{"num_hidden_layers": 15, "hidden_size": 256, "hidden_act": "drelu", "moe_layers": [0, 1, 2, 3, 4, 5, 6, 7, 8, 9, 10, 11, 12, 13, 14], "normalize_top_k": false, "balance_bias": true, "init_std_router": 0.0353, "lr_router": 0.000338, "tie_word_embeddings": true, "learning_rate": 0.00451, "beta1": 0.95, "beta2": 0.98, "train_tokens": 429100000}
Below are experts of layer 11 (counted from 0) of a mixture-of-experts language model. Rows are named router (the router's row for the expert), gate (a neuron's input weights, with its number), up (a neuron's input weights, with its number), down (a neuron's output weights, with its number) and show model dimensions 0-255. Each number is 128 + 24 x the weight over its row's rms, rounded and kept within 0 to 255. Numbers have three digits each.
Before each expert's rows: "comes before" lists some tokens at least twice as common just after its tokens as in all text; "comes after" lists some tokens at least twice as common just before its tokens as in all text. This comes from a sample of Wikipedia text that the model never trained on. Tokens count by the router's weight.

# expert 56
comes before: " ", "–", " D", " L", " W", "0"
comes after: "0", " |", "1", "2", ")", "3"
router:171151117122139126105120107136121126137131119146116186114111144095147111106134113127097113133158076129113106165135100135123157134100100124134130143128103127124094177149120134118091164115124087144157119127140148134141153133178146122129181156132161159118175099109164135139142152095139123104113159109131168111138144171127116108141080125159132142154107124113147128139099114112107139102116130131099157119101109193157151094144158141139164115129085114097110132108097107155099138084156103129185126167170151076178146166117141102126142132105147155120145121144114140145137094143124123105133107094150126124108117147117117121148113122144118154117123147125152153128163138125092193103130127138167135111148120111107176151116152147117141123091135179138199158070094134121140152183115130
gate0:083114124116125095102164124138111126155135129144172143109180089109143096142131139114108106131135137115119088115115090106127146089083110107154098130108090137153098139124125152105124182136124114134140096133135136135130079151119092108149149137104139141093131100114089101138111133144111147172102114108095096127121095098105156161109129118113145120108142143121128105160117144091124168121157161120133131115164130146165160137115121107171130157103167140160109116129157165148131121112144138138116107148133144137149181111124197142139102085145139135136129083132125089112101171101116158118125143135165114166133140130105162109183146135099111114133151128062096158107141112110152129110192086158097084126158118126140110139134129168162144142096128119118192124111097144098103119158142152
up0:111104124132123088107158122142112121174135126138159164118178108117157093142114133118127109121129124108140094106102087089123142096085134093141113131095087127166117150125095124123113186136139124147118086142140125127133086147138095107142154134117136137102119125113081097123107115139096132155105113107083102138140124095109160176105131122163144100130144118134121095146131124087141165126151164129147144105162114147162151151120115110160121167089139130153091120136145166128110092104151141137133099142127127149152178105115189157118090102138135132135133096138116100121103174100119163097127158158183115171140138129101146109171146126121105132131124124086107142120135102114140131107179086159091082108181132143145129159149134152162120146097108111135198126120086135107122126154143160
down0:151146162155096105093113121148110132127157139145121135123110080130148089107083076154129139102166149130087197083097145125085178125113146088162176153128170160098141132125146157151148110125130128158152155095114150152136138123135131152109119106131145106144133103107152096110166104115126140132111113188115119167133169112123131157128174140113142099124145124151155123138088130112179162127112105110104130136080124133105107130133082178113119132127140115098113163126156122103146148113144133115101110145096117144085106112129125105103121132118129078124101128143108151139085155111141123158115147100127130118118146141101164107125154141188122137098125122079116150116118142078130157102139138130144109170171132177095102102147094113125127122144141119100119149139104091119153099094167148
gate1:122137140094116118132176137112146142131146103155102137146130098132190088139105109147085147132135144172108091117099141116097147116124119162139124131131097114129119154098140131128127169165125084111155115156140123110074127167178108149123122140144109110157124141113145099167124126085130150120107142149119071171135149127157066132137153142144141096126123185124134142091142128101087129115135173163112109113102112142175150093125108150122127134146155106176140142132075139119122167126126108106124153118129121116165110134154140173097117085152150152109117129157128106127143110109177124110126148098116107120142142118120149116196081106101147100140122112139164058126110113118143179123084119135089110123149117121125144111135124143124128160129103079107131076114149153088141153138139133
up1:126109156091117127135151141117123151107130115144109158134133108128195091144105134157111136152130143151101114120107147125089120099142128171118116140120116122139114157126137152117109176154129092114126101150151099110093108159176115150127142136122084101164131141131146116166109119097144169100100135167116079170138147137149086121145149139159140084107122158123138165086158123089099136116149178135141121135100097125168133092118103147134093137155155122161158133122079126113137154113113110137136155108143114113156110135164143161120112082130156167092093124155146107109150103105170131117121122100109131116154130142106158140189078121105146093145100132154157071133116085105134164104098102134078095143177136126130106115142103129155147147117108100101137082079137153109133152129136136
down1:121151098144123136129130140128159085125148146088109072175108108133142131114074102166098099113133155127118109108097131149068140105128128126117116128093168147147148148114126125144083118090150117141124106191151089125147140131160140139114118120144142138119120127141157163131148108145120154139141129150124150175102146150178098148084111133126139122143130080138162156112170154149156132160114125130082149129132146150110174119113103135100127124120159070107156151118156129131119174103120136155144136126149132120145102116114167093103085138146141104122115107089116140101113092096115150106165132093094132121102155121125148121069107153144114134112108150149146133127100111099079100125148100124084100136091127138180144188104125160096101175135125106139144147176123155114112098122150138
gate2:157109074131163123152150131128164135087096088154124157077127117139134132085129125084131080130069134134128107128144135121171133122107145136127148102134150108103128145130133161134169127125126076154134191099115138127093119131187155129132141136109127119119131114141162142091108091094140130113105146092131131118129149114160113138120129108138107140078103139139134146116105109126131173098135122150172165162103166101097146148115144089131136103107127165119122144110151114112117164169089122116122148140158102138141124144140101163136133182138186088137127114111128175136083141137161090140170137123104124148160160140105120121086156130167140081117105120086148105117160131120109154145149118122149124154114109122134139089123088133115119095117162098131170177102131165105109122115150168
up2:156109101141150127154159138096143129084089104135150134078140134123149116090136124098125095141079131130137129120141125120170132130105166119114160097139146125107122150135107144144177131124120073156125177107115121113106124140189156135125141124110144136116117116136145148085125076079129142097111159104146137143116155106150110131139129094138105142062109153158119134108104106124123167110136130137165164165114163079090153138113139094129156108091132164114109133101133129109124165165071119115122148139167105136146121131136103178135114191149181117144134118119125155140056126151152107118163122132108126143157161139096110118118173120161135095113120130091144105123151127112105153170166131141143129135117118126134143097136090132130114087136162115125151171100125174110105116124148172
down2:160133107161152142147121158118121129134137077124125141139111096135130144132126186124155120163106100137111140094083124129169183161119124123131135100105201135127118138172114135146139092118145083096127144107120098097117133104107115087161127120146150096129091153134125147112137136093139173139120133147155101111130133098139133184164134124114154148104125100142125120098141084110143155154138126117142157085124131097120117136120143111099134098115124124096106123134120135153109132180162133133112083142158126167128089070126145129190128138144103113111101111087115161084076123123110098114117140166127138127096127111117133135105113131157165085095134148161129119155145096113141114183130169134127138164159160067096151117147115114075126166112132098154107121146110138158125133111164118
gate3:140113131168121110144147115106125131154143117128137101104109111110136112135152151136130131133133161114139133156077098131101168081119078148126123151091130147106134127175149121124081121146151120092098128159093132131106129104140140143135147124154155138146145166138110146127152152066138103150110163158157147133137148112152131083139113137112125137103137156164101100161139120106119135130148117140136117148136112135131147150154160159112102103165138117148172167120125118115070116114184119119136138151094129145089163090106137126137175110114104117121106092148148133155141166132091143100110168068137178124104113083162106111122100103114141132115088135149125139117150109093141093105118150114074117158130120121124155106149110115101121109154098157124153030122119132067112128158146154
up3:150112117172132113153142144113148140128147133103148099102108122121126113127150133130103138151137166108162145134091117102106136080135071152142133147139125170108132130164167142120089115150151115100082137172101142144091122097127155128137124130142161120107145154140117151135157113077148099150125132150152148124109142105149144093125107122107120125111140141163117093160143110126128148131140116147129114158133125158144159158137149168111106092162140131136172185124137124131095106119153119136160148131090149137068135092123134108118162106088116125133125084150128119154133170119082127080109148067109157126133105068154117107097113104122126140126078140134127162090154118107154108126084135114054114165126115132154154110154126106119125121155085155112141044130115132092111094150143132
down3:139118158137126114133122114147110129144099131122171132120108131161084123106130135143123105144118164142148111170143128115110144089100124153134081101100120201135114145133122105125104160120123107101127131162095140145105123132180131140133103117131130091104130148161125100125106136107106147124130122130150138101102109124105165121133108094155119090123128117127134096132143105095127135074075126098126121142126107107113166159151132128150107124111106129117170141173124132103069135171102175126105135118109132158114127118119142136102156181145117117091088126085108141097150108100088142116153157140109149133105164145166150116091115136110177132191124144082108109108120122152153127184143121154156137180137150132109154118167121084135165138147110090166107093094102088145140165081152158
gate4:099127135109118122105139107111133114103150092151096113118112115089115131100094152112102108144133106132139120168127055161119124177138131130143142141140137134119119111070130134135107109151106128155141087122168135153145121113169105123139133152142154130149134107112132138095135120108108121132114119075118132109139141144151138134163081091154059136135100140119131180169110091125139143125124105120140149109109134149114113084163165091164150120104116125111098148155112119071094141072145115109128175120162130083173144155170134130092163148117119089169119124137138162089148130182138131136123123085108145105108127146104145125137173148118118117102123156121160142141150163128137163140145123120123160117124134116165090152138144121102134081094138140134180181120194114150121145150135128
up4:093120137097100130085137106099126118106150105151085101123105125094119104107105142115109111132137117111138124151135053151103120171140130131118143161137162139114130124067141129143109107145110124138135084119151147153139118113162127120142128151142170134169146115107131135093123111115116124140113127076096134120136140154158143132154095098143075135117100136125125177181113087132157141112133098122116158109099131149118107072157138089154144123104134138116086134166119123087101142057145111126123177121157116089152141135164131137085162153124133103159130132147137152095152119176131122124137114096121143108118125147106146133132180159108111117094118148127154162140136164135134156145127121119126170122128126119180088167136143112109118075092136142142180188133184120158118143136113140
down4:112139113089133113162128098194114115122066116093120109154160114171122146144150143088145095144183109145133121121121131161139097127143160157155126130155132111141131085113137157115129093138153090137107156145124155145116176133115125108114136098111108123122104105157114124109119105109148136118103170173078139114167084090168089125157155072116069129108131085130104156114093127142141130099128118116161115139141143131146136103114138109071109128148134153115130124126111139106134148135151125130111140148130130158119148114135118131149178148171126090130122183111105127163153134192165123118116150088152147133164113157171129131111135154156136086117146110163113153122145145186121138136119144155113154179145125117139097087121134133156100117140142121147152101145171162149111136104148149

# expert 60
comes before: " ", " +", " —", " −", " ·", " /"
comes after: ")", " (", "0", "%", "1", "3"
router:103130122183086129138146080161118134142156116157124106129136164128150070128146090142147128133160147106153126137173110106143121160115141155090112156102119144148107131102084103144083092118108127124134106106143157142120118101092108118139093117151114090174083136085104143122101113150119094079117138095117125148112134109139082133154118121138152140165124128097160180157094128133127168113158100119139126122116135134098160086157124105113141109099150117156146117092147112133138123148138152142120144101163096155119135132098111137166103110106126162156140099105152157124121165167149142104139157140095146183113119165151087113146166134151134108100168136147129165134122141124143134155129134138085119160147088124132171160164118131094093097140085106117173154107081123108143111131101113
gate1:118160123143155132115089101133088158132138140113148164134142137104092132117132133142096126142168174104171141109127111090092115174094122090113117148134093147106127103085123134146148146135124168162123140113157146099118168186136118108142167135126154149089154123108098148120138150129110134177131106105145110154167125127090123162124106107149087103137087152130126097114142132130126129090145160105108137152082093113103129075123090135142095107119097128105131178121143134153106085110156087118136137130134093136142135155155123095122138109083120158177147134170161159161169154128138118159135133113127115154124150147108126134124142150156160183121104110103097142131129139119165114121154150141118133145138150123092131136118082144145103146137163124112092145115122086122141201127078093
up1:125167124150161142124101098128095151143132133124156173133145140112088113112121116141105122134170174120184129104138100096099122183098115092131113149140118147102138099076107126145152151135110158158129149106152148098109162184126114096141166125120138160085168126107101139118142150134104124180122099115130101142164122132097120167135108108157097107151091149122136091119132122127119146089131175102109128154086090122099113086128082133146111104121102132117139175118139135145111078109145115116139132124141084145140122169153121078132125111089113153169146125170163160149176165119154117146130151114107116174118153149121124119120128136152140176136109113112099143137141143134158108116142137141125126151139141125105120141136078142133098147138168129124100146112118086124134194128078093
down1:141132139103141155201119157145123145155107154116151128109160124139155122116146117127136116160121094083111083131117125106127183137142140166126161104178119152124139133137102179123134159129099119107123155135136120130118122149117131086111085130115142118152140076151078118152132108134085171145144072098119127134172154132109119133077166125096117123156140135144128092138150083152126106091103115129111140149144127132095105105142115116140114117085113110128149135164112128137141153091128192168128069144103126143160089133149140073117139148113135138117148126122124129168112172092150094122099139101094066120090135164149117113122124113176128119121116100101119114169147115129122141072128121193129134140126116126108088105099130103155130142126114123128138121131127132152088125099158092
gate2:136135092168136110147129127124100156147113131161147121143112130146098143131119108099125094134127149095145138131145079150134138134144165112093142153142122117142105131087134142110116154100156164174108121117132097095142128140129169188106177115094134145123111136100103134139177136119166099139148127123173097169130170087148113150141089152183132110155089111115122126107150094166151108114136160094126123088087157106119139154111178154133089137131138116078117081097130135132132130109138123163133139059141068113121125129131121130117123167088139113171104139101179129131164140120121123108119144086168126130109146128126105138120176181189134151130103106116145092144153098133099140120112117110124116124166137101106134136107121104114088108145117132121121143162166107084137135125117148
up2:131147111162113130156135117119090156128110130162183147137125125165080141100116097066130104130124116069139123118156094149136159142134172097097141154134129127121133151100148153120110153101152145167076138137143117109140135154129152197113166137083128175133108138129092122118180132130152124150163108150144119152147142091139086167137097158158139106153109117101139123123141104167115070107128141091136127099097148099131131115100153151141092150140134100086131087094131122161140143103117121135117140060153096134133113126151122138118130163103135118137136139139180113122176132115111114105114144072157117124118143123127122113122166192164131154123090099098136100159175115132111120124124142127129133131169156105125135152114110117101088121126139138116129140162159095080148121131122117
down2:120117125124111097081104133103095116133114154122147172114122134124118126131105155139113138122071111097128167118163154112171149064119118110114149168147135108152143125138111122131111109147130165113125117132079134171118145146104116115120105112101128113134149159137165117136143153133131107134125146125104127093122134100128160132165123124204097177107089129122167146161106113152145140104141132104128136171104108152143128161137106149086117135125124158131117127128151154131145092127152110130134166115144095164092157112121151144134110102174161169112084155118140100141096100118118121124138148115142152105084104141121081109100115103114186178164120148094142065164124086142139120119139122171090132141085083138123160126175123137109074096145116104118127141138136148134139109151135188
gate3:116119124117140097136139109141142149106185128158111104155116152107126112147118152114155148150157142129125163177167088113176092113138174113123163115078095122145147109097104117102107101145135112111105076174107097141146151136108136135145140132109126082151141114091149122128153135146090079128117132164124106085116149161079124146110093112109125132138138162105124110154115122145106134120144132183098135100121143144164138127142120108155132114124125128178147135136136132160164111138167121143114178098182109120150136117122152161120130116100188171133089135148138096128108131144170131104120093096117153136155105120144125124128124108106110085141134131155125152123125093107148120172155123159092160130153082151160135100167150132141119131112096122128080132132106142068111132192093112
up3:111125113120127108133138114121132148102181140159115103157122156114115097145127144120167170155163137130126180173160098104169078130143167107142171120063099107145158125101104121094111091146129105127110085150099109141154160151098129143160145141097135110142134120094148119131160118144108091126122130170135112090126128137089122155110099101116126130136135152111126104152122118141121142115145143164104142089111137152162126122134134088154134118118138132164151135136153140168141111143156112142123182104185117110146130114134150161123113119102179175122094147139140099134104139144162132093123095080118147134149102113138126149136118113106095100144127113162122147124123079104153126166146131158098152112162079142160144107156135132144125133102088132130087126124112135070116136211090115
down3:108109150103097147152138106073122129137139143164094108155140141114114160121107172186154156118125146146145167124160106058146092141120129120135117100184129144121116153115132133120151106084139133122138132160120157103106122114109124111143151101118162089148130138131142154117125140115141133160139135140125130105142135118114112157152130167126136147165124129089150133069074114092187099165122086147135092117087154103130141138102147120121137107076133086135086110158150115122106103115179148181111145108145126096140096110126126154130110167112131164122086088122105086139121127134115130156120091097166156122137090077134116088102086104118141109121107092125158144101170142146150115119147104099115098120128104108147118149114160109133147133104156154150160109175120133110130141124142153
gate4:109086092168117126129086128141108121110086120130130121110103122162106096159167116131111146139146122131112168073176101152160093104156135122160123150111129148096150125142095143122117138157179117147110107120107084126097130111146106125136107139137173153140121148137112135130074121184157088140126162166111140158101083169137162132157125100126132141127098137150136155141148100136146168112155129094144094084111136119114150123179116100086098136121135149084143166092142122112158085188130120170147155122151148141107107127187156143136123153119119140135126150108119127135111131102122125121133109120108135094125119140101113137161157111135090156105101111161113100141131137138161168159150157142075101167108114121171112117120106096097108091113144118131106175150121120158121119140102103
up4:130096097159102126123085115122121135110094117128151124113126124161098097157157116148092134121144131124106152094149111167160075089139112125131124132098161157099153111147096108150115115133154104129143108125086077105130123114170089106148112121143122150145121151137109124138066114163141077146136147156113120153108080151137145125174132099116139183087106123127154164143140125138135169107154141094167089097122155089093138124173115120104132138112155163131120184097154100099167108167150122176128162136156144149126109121164143138133125163124116176126136156086118109136124149144128121125125122120115140100128124131109150124160142111116110161088103104171129104154128144178143170159148134172073116162092139119132128114150089091095116096121144136142113128117130146166110134134108119
down4:154206100106142134110112147167149160142126160135137137120126118151144128116106169164134126095155141132156142132100089149151111132112098124135132138149132155137135141123117109108130092137114132093134089121104131149095129162145117154161089084127093147142124147097113107163155112132174138101090150138104107142109127137138150167140140112151115128089139125106101111142142116158110116122105157095094112137106133192166125134127146076090121139110146149110146124076112129146112130101122076180117126142142181141094118141165125114178138159104106102121158134149140116120108134101155099172161160111112131154158123120145141132103141134164070158135144084130112096110098115123119118117101148171144114123127121111101121099162177124101147109127115123119092117132064165081097125117118182
gate5:145140129114090122119111132153113125172192076126165115166162099129095121075133146096125133133094110147132160121130131134115169156127124143125160180150126116142079090129153128068119129121134114171105094118114105127128107078141122078107100116149115143121116110167119163099132084084127135147089169163149160123115105121114132154135125088094165146162141144142124161114106130134122121079115154091155157142130150112112145101141100130079137120148113169134080104086138140120161164105132126165156130142149161103137128139120108110137126152102105101145174088111127147143138157138131128135156109100097153158144150133144146191144146156170147120122138114166113136147161114109124136110129136124149115147128122131106154148153129124137124124117135145145109144085108064088092138123101099
up5:138130122121087106120114146160115119179198092130150128166153108130093124077132139087123116141100109129121157107135130141124157142135086143120155167153135099136076094137154118061128112122146121170093091103120111127143104085145117076098112114145121129140115111155126176101126069095127120131077164163153151126133104130133147165142128120098155148171154126132126149107110142150157130097113162099140164133121158107121141100136102127103124115146102172130087102086139139107153151103131124166144122151156173103113123137119113108140121154094107088133188098112127142116141154150120148120162108114089159146137157113139129187155157160146125114134136111162114127153149099107127118112121141130154127148148125123114155152163131127138114107125128147144109160096117073085110147117107106
down5:109157073123111143155138094144141128134158104151125144131173153092141127098103130164116096053131120127177111155142126135156166116096125118102155112153159130166121106108125171143097137128130135121136125122093139119136078134125128126184118102150099108165112098132096140130122142154142134125151135093158156141161104123137144145123131131151128116122134130107101123113116110123107147127147167088131126124134138140133169070097093138098135159174115141137157121134128154101116159146101111100083127102141105166155133103119094145111144127155106156100126110106124147073158137098134138156163160122122111094119128106140089165127136088109129111097170114125069180105169102141133125159119151113096149115135158097104116100147140141123156127178172196139149108105144159104102114140157138

# expert 3
comes before: ".", "–", ",", "0", "th", "%"
comes after: " ", " (", ".", " $", "10", "_{"
router:099085073088172109069138115140160129124128146169097146145089127118148137148113105144162107117136146125095156137117154147176117100114117139162137135138136080108103111096163088118134152120171089173141162157086103137155144126090110142152142170167159124157158125141156126150107106102151140102145118114116145094121116160120157125091147157122127136157138097112079117121143125102128144132115144086123139080130146133103154139114136139092149122179161121134120113119131121159136136157118115121140128137112113135113138125137107096064148114132129099108085093118154138107123099149151166103143156139152148144112161121160158148088141143103105118139112134131155132116139136142112132121119163064123090072083118148119123104110138153100175155131159102144155165100102145127162155105148119
gate0:133104111166118131103091144095147093134145132113120139113132102109130129123144139098104118134118124152150136105128067106184134162164088086164121122120137167128069083102125137130144137093088142169126105142091146109110129108100116140179174140128149129156118138130089166165146106138132121143133144095146144149119112125150106153116111114167098150142104125104142141110130142117162143154143105081166154145132161109101153138085138142111176154156161132111121147135094116115144129096159147114180152090130129144135142173151146139142109136089131114132107172162135124061109111163103132115128162137181112077107117162119095113130141116128144155121149126156112116128139148164106072095131134086153129136143128139116118127138131130143160068139133187102151165133111116117157124149126109
up0:144113141139125130100090157097129090111149101098110140108125093117137121113132123099088123131098111159132127094127093085196111148147096087170111124104152158157071086083127128128159117098114134158124111134102136094105124114102136142183144152139153117131113140148099169173120091124117120148116145085135138123117125141142104137120111133198115167128100117102137143132133132137155161137136124087182155141149156126108164112084132138123179134156165133104131149138088108112139141094175157106157153088116118136153144179151145143137114133089139125131114156144129143070107105154116148125121152140156125080109113157107115096128129148138129120155152132143100118134127150162105069110136133106153139143133100165115130148127122153159177082124144178098155157124121130120137133154132116
down0:151147121080110059145152097109109119100143122140138098094088115130126140133117165098130154146129147108162098146107135127105165137156126176182123118114074122102157152108154100126102126138137138149104104083126170055105115099139117125106147140141132086127161140118112146129088127178102132109107117123160119114136144112144120108132129126172128098116117128128148161119136119092101165101152163168135074135114114096121095109126113164131128130090116134151110098102123075093156085108157133139103103139090168118172142149119112120139146124109165135162098144104130152132156142120132154162149134142108109132097128128122165165147127112180138115132145077131131113119120146129129145121098155162154158159129158181140097127145135199145123125101094139122126133104147138135131153101123095
gate1:112116111108151123070143164117150091166134112175130108117086121086151121181128093167111088131134116153134096119151176118151113125143138097119095100123109123113144109146086117104076105145143072144162145111097166103122169143108116136163131129097141144145147156140115108109154140115087158102143148148102131139144131112121179103096145137157140135182133102150139151150137131107123088113129162144139127155138117140167140176138154130129111120124086117151106119132137102147142139156168141106151095160129112157106165119110129101128162084177109173143107128104106147065101108117134120137164151136134125129139151130155131077144154152154103143114089166133069133115134152136143142109149139079109110131106096143123143136136170121091134109101141134143127133134128175123099117082135135
up1:143144112115146118104165168128172136126124109147137102173094125126119128157121086153113059129135135164126088122133177128152097125133108103144119086117121155072142157155124070090110130148173095142123168137127133168121149173115128123128134120066141115146151102113112135132127167095115144129152097123100153115126164131117167135111135133107128136152131125162168141178124146102117117101114170155139116110123126137146112158129163104126124137123099129160135184153140106152143151186106129096132128159122101128071135095089132103110139092193129157130100131126114145108115130145140129133154144125102153132133136114175133081122127151155093104116132163146083101124122123123113197102132129092109117114113090170127137126130137105131102095119142121107132109132142196144106119121130119
down1:083122092106121126088092101126104070140160094170124140134122126107126112119095141127103162128152135099129158180147110104124114103109177115099169152075084125135155123112108189148107143134094136136117157091115111106135139132084128123127197121157146118130085148123096095153109132144129134105109119103152128163147125156136125113086133122143134130150120114104081135125107119176086135132143100154144163099144104158133132126143127136151107171159170116101079111142146083120099160140125146112178085098122103112149123110141137181129128096115141120115147104136118133101145101115162127105163108118153121128123114136120159129162122114141113146132110122144084146151144136127140078132154129098124158150103100098131138165136131159119159121134099155170135123105104179088126112083120162
gate2:093099111109133177113120122123125151152136150153112105134131151152140156126137162126113114134122122142146096127091146146116130097197092122113114118120144066117139136118178150077116117119141139173125120112133144092175135129100143103131071139146147115142133115119104133108179136129162129115147074156162143141138101140114178139073166174120108095126186122140154108089163095148156132139118112121157152140131150135107163140140151134155128129134138145127161125151127092088125182122085115130142124141153137113114096113138108162079164119106166131102155129127124141097144131151131122077162126130160118153109112125143137184135138152089137116122115150139150139117132125150177087133117085120119124114098131169105112116122117099108084094156102114156116161090118105111161125122091172
up2:115115127092119139123136114116134148167158145168114105121120162139117168104128164108124120118125117116143096155092138139125117109182098099123100117119139064119130136109173145086141100098145131165101123107103177123182137165100163102177093134140130115148132101112095133107154106104151109126139080128159141143140128127110176146089161169132099093139168128122153112123146086182131124135108151118152169155120153129117164142127121114158143125139159157120162123145119096087101181096101113141140111128133124124129101112128134138052159110109148138120156143124119144114158137154139144094173133143167116151138105135135117153125146149100138108120125127145143166146138126130179083125110101128131121095102115173120099135147096109126110088142121097148092135082123093110149127118092178
down2:136101094155168111168116136121115102107142128115079155135139119138096115135113151072106119135157141104182109116108129097121154127139103178134128135132110120141132105136149093107153135160126117133152093096160127123121119116095115144105159120108104123129159087091130132100137152099138105155135153123140139108099107131141134134149126136138105187137087131162151124162158146126175108165132153133110147134071125143167114117147126126125105116128085066130179137092129133158130137152084109160154115181173155128131117160134119085141133077148121132092135155145111109175115146155135093080139126096139128147122152117135097160105151119142124081099138146147102102100164132121090121125162122132119161106101140116179136072095120162134069132157140179136127100157132122135129130115120151
gate3:115159143127137109115132134135113166091135104120119128156108153112135106086150094124108152116130079142148140146116113096133092155150126104103148130136114110140109158098131131161106160115102116154098125122128071113131147131135176177140129102110107127127105152110121145140135105113119081134130110149084137147149117174130155120172115082166153141100120143162082129143150134197125093067118151162127150123129175147142098134118134121155105123151108109096140126115140112152098096116114108121111168130129124109130169133134123134106098143136097186172192143149156111160113078128100126110099112114114132122155114093133127069166148110153107176137093153130086080120116134102125139114142168128121110118165122128139115165121117103144166151087109105133150131093131119107140120109066119
up3:094135152113153102111100110152097183115104107103124150119127170107124134116143105114096174161140109120132114136085118118114066161120111096143154124107144109095118126111108173147112129094148161169124169117117085140123153111143148153155118143114120177139152191118129135117122127108111102103089129154105101150124143103155168164147113089167169117136136151125139131151140145130132096092184172156157111124109179174133100110127128146121122121149123125116108122116116135153090122141100096123119161122127135142111183137146103135100080153119137185144177095137141099126135141125104141146141087081094124147139149142138130097166098150137132153156055154133106100128108157127123131155140129125130122139118111141142108174154127140078109145101154146116148113123132161100112123140110093
down3:100147131163124139166113114136135107091129096101118133111112130146095099064145135137158175134095078128117134111138120126154146122149138095129123111111097117152136121166155093150095090122169138124134141135122126135115118129145130136128125162119156177129114108114127153138125123132132102089157151133189103157149091133117151126119137129152145109134119092156077113128118078111118104175079144093115166147140118085149143129161193162156133118137110138103107111159099149083079118161100114106141146133140122148110116136167141152126098120099138125119119118132082098140122122101147085179175114152112117142144133148095114141081072138124126110126112113138130148123130120120112169168141164144141161076119172117090169133115155078134118099148148113093132098126115165129154160113126146
gate4:182145136172127151086146126125077183081127143129087093146107103100148099118123133138079151122140122124125092145095106133156138097137157168122119093126118169105116078130090131133111145098104110129127088141128118185129107131132136144125112117128112151148110103090120135093134146159128176155190128118143135111111138138146141135089150145134134164119148140133116169110113132078149143155114128177129167095130155120134095129101140131083170116106091150129135083127132141156117090120129127143111143103145142112091129104173124129112142097097170161160077153082121120162120142126150148122119145121111167108111145126118148112137155129106119135147113125137170113102154106151116186146128102088096155090131092159119154128094167132099124112120135129088111111115098136076138124124122139
up4:184152141141131122089129133128109174082147126127106098130119107099162103142113108145090157120125129116124085145102093125156119061145142168118132095111125156111110098108116140138131157105116119127101100130130115183152093116138099139145098089124094160133109074110148149128131157181115156152196141125157110101126141141114132132096146134133148172118146144148101155116131126093141157160141146145118152096114149098127099115084134121083157128099118149130131091127115157160119097125117152146102138085103149114116143109154120156122126093113167148173082144083130141144118138125147135124114141136113132097118134114116158126136141145118112132134149103138154139085146109144103179145090115084100176117145079171121166138100150147113156113116146137085098117090109165078152120131133127
down4:091095126135084113112144139142105138171097118100122112112127081148176128083109125090123131106124139153122115085132113090078143109102108167110130046139119167116107113131123105081151144073097123145125129137103103104141146136143111138079133122115116121139129161114168160118136155093121114142142122140123200120120108123149163190098150115126133139117122120130135141096123108146121166122099185147125156092101131133145118137147115174145100111091119159088078152101112099130107146144127139148102131142126127134113171061147147105140121103131144126124120138159101120080139152109127183104099121115130126157129134149095140118109099126124155135117148060130111126147122141109108141132135105104103135112170102112134114083121143131152121155135161074118138132132132115079147106138134121